config.yaml
activation: "squared_relu"
balance_loss: 0.00214
init_std_router: 0.00669
Below are experts of layer 11 (counted from 0) of a mixture-of-experts language model. Rows are named router (the router's row for the expert) and show model dimensions 0-95. Each number is 128 + 32 x the weight over its row's rms, rounded and kept within 0 to 255. Numbers have three digits each.
After each expert's rows: "mostly gets" lists some tokens that are sent to it at least half of the time. This comes from a sample of Wikipedia text that the model never trained on.

# expert 18
router:146101137165161103155158140170185163092086125118150169151110120121134112137070147171134130143091124108072128161068140109155081147146181135110089150175129102114106111077184177114112181163088159152130061140128166185129156109126180133171124124108072173130095158116187089175111148106077110162
mostly gets: "X", " II", "RA", "&", "!", " X"

# expert 50
router:094113169139149102152070169151157174120100082130148111074143157111132135114068159102116104169104102144119158131154079149176123120125142149093080103183124091114080081100149115163146132197097152150156124133063188177145095138086132161121076084172078159082094149086151123158110134135092075141
mostly gets: " first", " final", " second", " again", " early", " First"

# expert 57
router:196139099124152122155081169116133135108112095151096177147163151138174178108161121141083177143155181156101133148162136153075113097166151086094172042105166107152107123090161158153105059138105107089144101092089100138090161143072161185128106130092081173127115165161164101143122141152108132106
mostly gets: " −", "–", "19", "20", " ", " $"

# expert 22
router:075083125146135148085120154096120151088142086069157167122096103109184176113138158166073138145125104123166155146071086181154102124056174143091085097126160145093111148135169124174102140146130076155102148046122133182123128103105149154115104090109160196161099149157103146168153120097108145105
mostly gets: " |\n", "\n", ")\n", "|", "|---|---|---|---", ".\n"

# expert 40
router:147065117158150091112127119149166066165107118147122110089066183111132151127110173053077129155059102148120155167185104087129120113091190090101089144183129191120153127125110119105135152182077170123156159164124142128129094171100154109162102121121113112095105158099103131152080082150108175134
mostly gets: " part", " stud", "onom", " pol", "adem", " Part"

# expert 63
router:121083135168170115168133101103133112185129148147157112108153185126101160147143143100127135096111127109185225114093097157104136139103109168116096191131131163198192097160154138143098143168147087144175082150107152158150117100166188082142182096141121136157082161150102183167133111162161124143
mostly gets: " lead", " land", " work", " sing", " design", " writ"

# expert 58
router:143139113176136091152079158145116084128127121145149181114160102096182145114106144098094083077119142177066135153143078141128098148127103132175131122186192074186074144077162124193135155110102164149143100138128138099156148134125161120097062127108124134094155150155111127159083168048138094088
mostly gets: "19", "18", "20", "17", "12", "24"

# expert 59
router:081075120131096118152134138192079110108125091113155150101157171145065114107118110087135119159145098160172070187114069143100146116204143120090130155162162118163074078129129110104128177142131174111107082116131145149191179137146172132114187143171121136090132114078111169115103128172120089169
mostly gets: " For", "for", " A", " en", " large", " La"

# expert 3
router:113095174137147094161115162137152122136090092136145101089156144100142126124079172113124125182097088143092141093165085150173132095117153145073090108179152109083078094101150108163106155152117139153168096136076180158151109141094180180151080090166090163109126175063164153185088129142080098142
mostly gets: " century", " million", " years", "%", " year", " population"

# expert 5
router:116099169136159104153113174145168152126072111120127094085160153106138154109074168117126134184088098143085146103150093159152114103125149151071090128189146115073068104106138122143116167153119147164143099130068187175170104136085167182132101089161086155088114158068157148182093113141089094133
mostly gets: ")", "\"", "),", "\",", "',", ")\n"

# expert 47
router:137111174152160125149133129078143115104141122126121154187076123131133128064105085179084088117129137148104112146168182151145113090076098153080112130123170133198168132143067160104102126108109152138101075158117086049104070140098131118087098178123126114131179152082146080071107138112097075112
mostly gets: " K", " H", " T", " G", " W", " Ch"

# expert 44
router:132061077186111137100094143124145085077127106072053095167118109097090171110118152145101209141121071078124164101128102164160150103136156116102129140170122120101091097103135147153102147082176062145073172119147117140110144141085146149107107120082109150095061121086117170159124150102124104127
mostly gets: " |", "|", " —;", ");", "=", "):"

# expert 37
router:121089140142132175162176181099130130106144099104125111131180099110095146128107146113104129136156125092072109122155079064158118092145156114094107143175186138097046079120180068159119118135115150128184156116118150136153134145118084157166193092139096128097093177111157072122175078109093158180
mostly gets: "°", "′", "″", " Mar", "°N", "″N"

# expert 31
router:091166179183143137122183136124134145099086118089169136133155121111109158138094178154107083061095138194157112115160111168133089159119172123096137164184189088156125099084122097067117059178088149105137117078129100143129107137126131158134107196120143081124105130090127134171127116083104086175
mostly gets: " O", " U", " Bro", " Mc", "ü", " I"

# expert 23
router:096126088117068133156115086145162117131188168186130103177112163085150110175100117127065099131108134072172154118041104111156084166098150142128093120171144128174121116083197135139114142130091143091071136114168163195175163149141070131126115140125126092146138102139118113152155133191145119143
mostly gets: " University", " City", " Road", " World", " School", " League"

# expert 1
router:147181116094143125165092162178089116109164178074179092183131072178133100099120159129113192163107104154069145143135177137168100176135122134101130073145115106115105110104144102176103153149090128059130136089102159129084066163082116168108098141093147134165161141108134127140182094134155081123
mostly gets: "===", " (", "In", "born", "====", " =\n\n"

# expert 52
router:087162183149142132117126179180164090124129106108142125140154195168122096107119209126130085127101098152110082093139079117088080104082137129115110128092165095058113090123101140078084078163122142113095159107172131145146184172128173139120161121133172168104129097107182160166161159160096091110
mostly gets: " New", " pro", " Pro", " Ad", " Re", " El"

# expert 60
router:106072117086115114125125134088169141081169099137118114108143167128121079106103129150128159142102114089091185093119093129142135088105165152132091139195135142157093159090200174115112121163106181111077089098100164198165119089127147160145084228148106151097121134118138143171179099176130136116
mostly gets: " Best", " York", "ago", "ington", "ream", "ney"

# expert 16
router:123066175144145106144121168136165148127107099133118105074147139117145119105063179119100134202117074146091147104150089158158115102098148156074091102186149126087082081105133110153119141150129127154162122159097167177150088159107183189123090110165094183109098176085174131171120114122083099153
mostly gets: " and", " or", " &", "),", " against", " with"

# expert 45
router:136122122043158119194103097095121149140108089134111119115154142122105100116114125096061100104122092116113107130102141102171123094082118143087087169149100132110101075079157097158135144171164168148082101100104163176091140142146174165078113084159173164098155155079170136178138156155087065171
mostly gets: " States", " Ind", " American", " United", " Afric", " Europe"

# expert 38
router:116086190147165107147124175150164145119090095123146094084153147116151143106070175103119121187094102140083134108165086166168132095123150155069105115181141128090067088101150121162122151169120139163154096118088178172164116142105181174130086095145089165099115168073163138167087117150086089134
mostly gets: " released", "ished", " such", "ated", "ised"

# expert 43
router:158161111091146108111182137087195171095137132185102125099069136163143118178137142094136102183142089061101146119151162117083117169112145121158118174159076132098145100141145091097086161164163117135145107126147150107136197158186139070145177108124132111133130159157109144165080069166180132089
mostly gets: " oper", " educ", "oci", " loc", "icip", " offic"

# expert 13
router:169134115130156104114173115122163110066106120125103202114169093126134147166123143120142163094161137165144132172146095117118087088173125104125072141127156081135088213180164121125112121049115136166166088102113143099174125134086152157143080092181116124166079165161158121167123123152106178071
mostly gets: " km", " mi", " ft", "_", "33", "°"

# expert 34
router:201120111140061146090140156142139158071065081174155068100158141158195091143151159109180100138137095109137126095169077176130122090139098123134141125137072174097122110179074129131143165170157128151173132157124122097123095094151154156136093120092159180161107095133141139125113088136141180181
mostly gets: " estab", " cre", " consid", "qu", "omin", "re"

# expert 28
router:167091161116193071194156133113143169118135096137092122132140122098122125096089160183106097121129084105117123189159069180149094103185165181130084127166139145087111122110176130158098167174090121106095131145112153149080141110139180136157112104082078156123097180100189121166120161141092102122
mostly gets: "RA", "US", " ·", " USA", " MP", "&"

# expert 15
router:123133139110159073074093104157088185113143126111110107086111093110139122139146103091109098148082105112135182099114065123148090108137079170130083190110151153127086140078195092185120084175106093161131089051126107136154129155127135168108145097168141078120090085127170169109171106126140176137
mostly gets: " Location", "See", " Total", " Born", " medal", "areer"

# expert 17
router:119083121164148078175123153108102085111075108113086142115142105060167177128123157105100047121087133086137203126114102187102130102135167170121178188128110090071092136130177127163097157150093135123144119084115144105089127146119138137176110091103113162175095115090157142088163156110114089091
mostly gets: " Total", " —", "otes", "%", "andid", " Location"

# expert 11
router:123087181143162102143117169136162144120088094115135097084151149098151147092070174110132119180094084140087138103160088156157130086127156153070092102194143117079079093100144112164119149168112135152158098135083183170156118129113169177143089092162090159101113172074156132177097136141080086138
mostly gets: " It", " but", "  ", " century"

# expert 54
router:163143131110110102177072169097160203139098121124142164101142132126138130150101112127115094158100100142141135121148169056073115134131047172148085137186132141127128072145119145081141156156119170156153185169124164128139169106194152163104074067135159155091107124104158121119136194132105116183
mostly gets: " r", " Afric", " Gr", " gr", " German", " British"

# expert 25
router:153111105131167190183141078103144118082130120145124086255117134079119105145099140174123106114112129189113100146126082138125095102075130169163176108136164144137166122143091106079189106150120130132118108169115162158139133091129084105143105121105149115078159094137089180131115117150120127079
mostly gets: " John", " David", " James", "ael", " William", "son"

# expert 55
router:150155097096133150112175111098100064126149103115083082188142180132130102130141132150135119174168097142172053117158163120128105088096123151174184130104181193153193127073072095105165135154100161161152085131136135126104161125150089107113099191133167157124142174148174092099161156137131106124
mostly gets: "á", "ó", "ex", "amb", "ü", "í"

# expert 33
router:139131108075145192157123141069100176099129077142122089195126158111128151101136092147118097126090114119096151148147135106139087103097114159147165146130191163166177116133052181090202125119104178164147108170110112167136169104159084137167181123094131169102128177118168102079100135124162120101
mostly gets: " Dav", " Mich", " Br", " Gl", " Rich", " Thom"

# expert 21
router:103086152081125105137131133188100105104129131085182107089121135104129162118113099197127138163090176118094189138161119178172134176095160119126105144177193102070143178179126083140096099113076105156080102105140153079095098176109106145137114127138116073100170113098175135173117162090128130156
mostly gets: "==", ".\n\n", "\n\n", "===", "==\n", ")\n\n"

# expert 49
router:067121151141103100134120192094120192138128107133156086120143153103128149113081155135132128151187122182157093137127187125117082120133064162114118128147093086162167136145205095097104173095125134142080102128134093149174108136127100122140060107146170102104150099070173186115073093157073101135
mostly gets: " s", " S", "-s", "-S", " y", " men"

# expert 0
router:073124157142086077113150084153116113128122069115125104097153188110096188090105196088120113108149143133098106123115058096168128129091168096107096099097163138126133134088105074117154161146106139145130162152123121115172055109099109135087105146150093186106136172069129078128101142186096102181
mostly gets: " ac", " cont", " And", " Am", " am", " Car"

# expert 8
router:077178131180150103143152146176131137148194152146180084099174129122152065128107132079107115146087124097140140070174137094107153110092163131171106055134120112074133095094140140135099152083100153136058126094109125156112157109126131096175128062160137171114148149124097067102117098121117135200
mostly gets: " school", " stat", " film", " series", " Act", " book"

# expert 46
router:071147066127106147110186182173118122088170107123140098123145152100109170167120146089147109179063112104098084072156188106158140161129131135174107155060083096115148109166131169121081177127123081161153156050096115120150132151180097109115151095140117102110162154105095122135120173158163125136
mostly gets: " Rep", " Sec", " Reg", " reg", " Comm", " commun"

# expert 7
router:173094134161190122090097130173089132161106121087101104071106097079146115097107111179110158101140103105134111109115129112145113073147178153101118153077172161099123136092134106087129081162153147156134106057106143088181129137098113181061098101182159072144096106132166139151105134118146131046
mostly gets: " Location", " Born", " Gen", " medal", "ae", " Country"

# expert 2
router:095120137131094085132093166130167144115163109142169151122098141154162088107097095176100109103077117104110207106172195110139111131147073102091126177073120166124113134144078133099129152129122126140045127166133089107161147091141078086132120116177074057130171148112102061095116165136101112137
mostly gets: " st", " n", " bl", " St", " sh", "St"

# expert 20
router:108055177112107139102143123052083135177095076146114095102128100118129137112131162105198126139087094185116108139142136153190160075176103113128098153096049137105132145090138119164179153146125137135192065145139135061121114118083155169129112117160116161110147139133153148114143107084089074124
mostly gets: " bec", " includ", " most", " so", " such", " differ"

# expert 29
router:128140156101073129135137181150143078164139166121103161099081112160137119077101143092144165150127092106099152126067089135164175142099151146127105079140168155109107125098092124128111099119177114131066212124156133118144118155051125110115159211183173140107110108120144139177155140145109093207
mostly gets: " in", " during", " at", " under", " through", " against"

# expert 61
router:066080128122188085099141140121077101155133099144110065079152126142145106114125121101095102171173071117133152159105121051166117124098157140165107108152168128120162139109108094077095082170187128114092120196103142152107108106152123124167134114146120127170063188124166063138111130147147151182
mostly gets: "ask", "eg", "ag", "og", "ug", "g"

# expert 62
router:095121137127095120131139103119155171207081164116140166151055106125109116141108147139157133115123192174118126186146099179093184141091136155106123067143087150123087137118213071135133117124155075110143126126149148159166106070137098131144110067079115105109174129096139163122059138072127118127
mostly gets: " him", "ounced", " named", " because", ":\n\n", " ==\n"

# expert 27
router:105136164100198160160084172199121156105090117117139141091118044089106090123076177078117116177128159151140134174153131174197132139116126161135142145142137107139119071105112144190096147112102152188098149120157173138153129131106130155180110128118065102131111157098169168171131081128098106102
mostly gets: " won", " received", " his", " died", " v", " took"

# expert 19
router:093142168153093129071153076170096144129074125134139104083156095102117113076141090108183136090158132118114108098135126129124135128110133071113120094078080130120158117181058089074118181104117093168171129169112122081162089134182176157163154187158097170116128123115129099075096175151131083124
mostly gets: " f", " cont", " ext", " com", " imp", " ref"

# expert 39
router:101172155130093064108127129142133119099072084118141219096186138109141126139103160147130100091139138157179155107103123098115121197151131100107108068135124093080065128160176087133127162110108179144165120203107158102114103131146121138157104143199117115118063174166078144141136159124113164128
mostly gets: " th", " three", " four", " six", " two", " five"

# expert 48
router:112084174175085139150129201113163104123100107145157092094164127094135160121083143090119101197105097140089170082155086132152175132136092123097129100176153133110125117125157078099140162152120125095151077141121121172167109091089135164125074085175074149115083150084161136137103075103077138189
mostly gets: " be", " he", " se", " she", " me", " Be"

# expert 42
router:137123124173155079153072156104092164120098143117121105089137171197154147126126090126189111159112085104138204092143183137174124134127131155103099117162062134094068140148117204146139137120132207177139097180106146178109147133171146136150165117151117133158065116116106167139143088129091149112
mostly gets: " l", " sl", "-l", " short", " w", " long"

# expert 9
router:086153164056107130110137178085137132134105110083132125102160146145165115144089130119154108122104193138118144098135147117167180139097065104103083149154164113082088081061144174140150110130130127182179197142094168172185126105112172091141123098132138190079111075146101128113107128185096132131
mostly gets: " tr", " Pr", " pr", " Tr", " Br", " bl"

# expert 32
router:135147151157142148163061112172151196096088121192155108123154136124083134147178164102187101143130148050081091081157092125147173091144140165132097150056099128110179146201159136203167137137104100126138131161113138130141134139123153156124157081084115173128119115114077121139121096160161131115
mostly gets: " found", " act", " appear", " produc", " mov", " us"

# expert 6
router:161135168211148109152139162081183117094115137133169102107104119146136092061069169067157076159149075135129107120179156132127072096157167117103120135114138166102069125090118102152117147164125100141103162148152168113150063147077172118138085110161063138108082097103126117134140107133070125120
mostly gets: " E", " e", " d", " c", " C", " n"

# expert 51
router:111085186140152096153118180141175128109078078104111100086152147101153127103068174123125125181099105136095153100146092160173121099114162131070099105186154109081073089108145111157115148159107130154148102130081186181169123135105178179128097099155084147102114157087151145184103128135084083139
mostly gets: " the", " The", "'s"

# expert 10
router:133145169093150121173117143188107118163191111081138144073125156113156070112115096092143146138191081147130070118148186138098122095125108068126103148136086099138082085158093159129102136139101138117156094174144145189109150149133154168125118079158069078103200141153055127098132098135117144106
mostly gets: " ph", "echn", " mon", " pol", " j", "istor"

# expert 41
router:081129137105118138086142148111111115129101138157116090098148084196133125129112095122133045086117126168084085074115178174058142122102157162110079171153066145130167155118095110157087147151138118146161133123105135114156215145094122108114171115140052094092099145155161171144165074146114131138
mostly gets: " re", " co", " trans", " ro", " qu", " sign"

# expert 53
router:137111163102084114082089138160163136181082226184103125098132084149080116172117142125150158172098163153170179138115103106159186184141177096135162103110073159145118123154121106155162104100122121127072138132153143138107081088167166146076098177140161117134141099151147170142180136096112153130
mostly gets: " their", " has", " have", " would", " been", " was"

# expert 30
router:092097178111137115145140164129124149111103103084107122107146149136123147106087197121130195098131100116088155107148081175155182155149130179148112094152160128171055144082121094144138101124104084101170159111115169169147112107152145169086155106169124164100079186103168084183104089166067093132
mostly gets: " under", " September", " November", " October", " April", " May"

# expert 56
router:139101166126119204121108065154167103143109176194123124170086102117075137173108149162137199146133125149123158091112186134135164136142164127109099107145095098092099121082177144125174155135174079078175172145097122152088086127094110147123162102147137162162142093100078154101107110062100115154
mostly gets: " where", " which", "\",", " when", " they", ".\""

# expert 14
router:131131120126150111152154094107137134176113176218157128080163152112107093174119076143178150149140111121126096135133084127100161193164106139158157137137070189053114118084147091107165086114156111138161102122094174127162135138162111122171151133146162088132148058144095137151158153169212125123
mostly gets: "ician", "ility", "ects", "ities", "iness", "ble"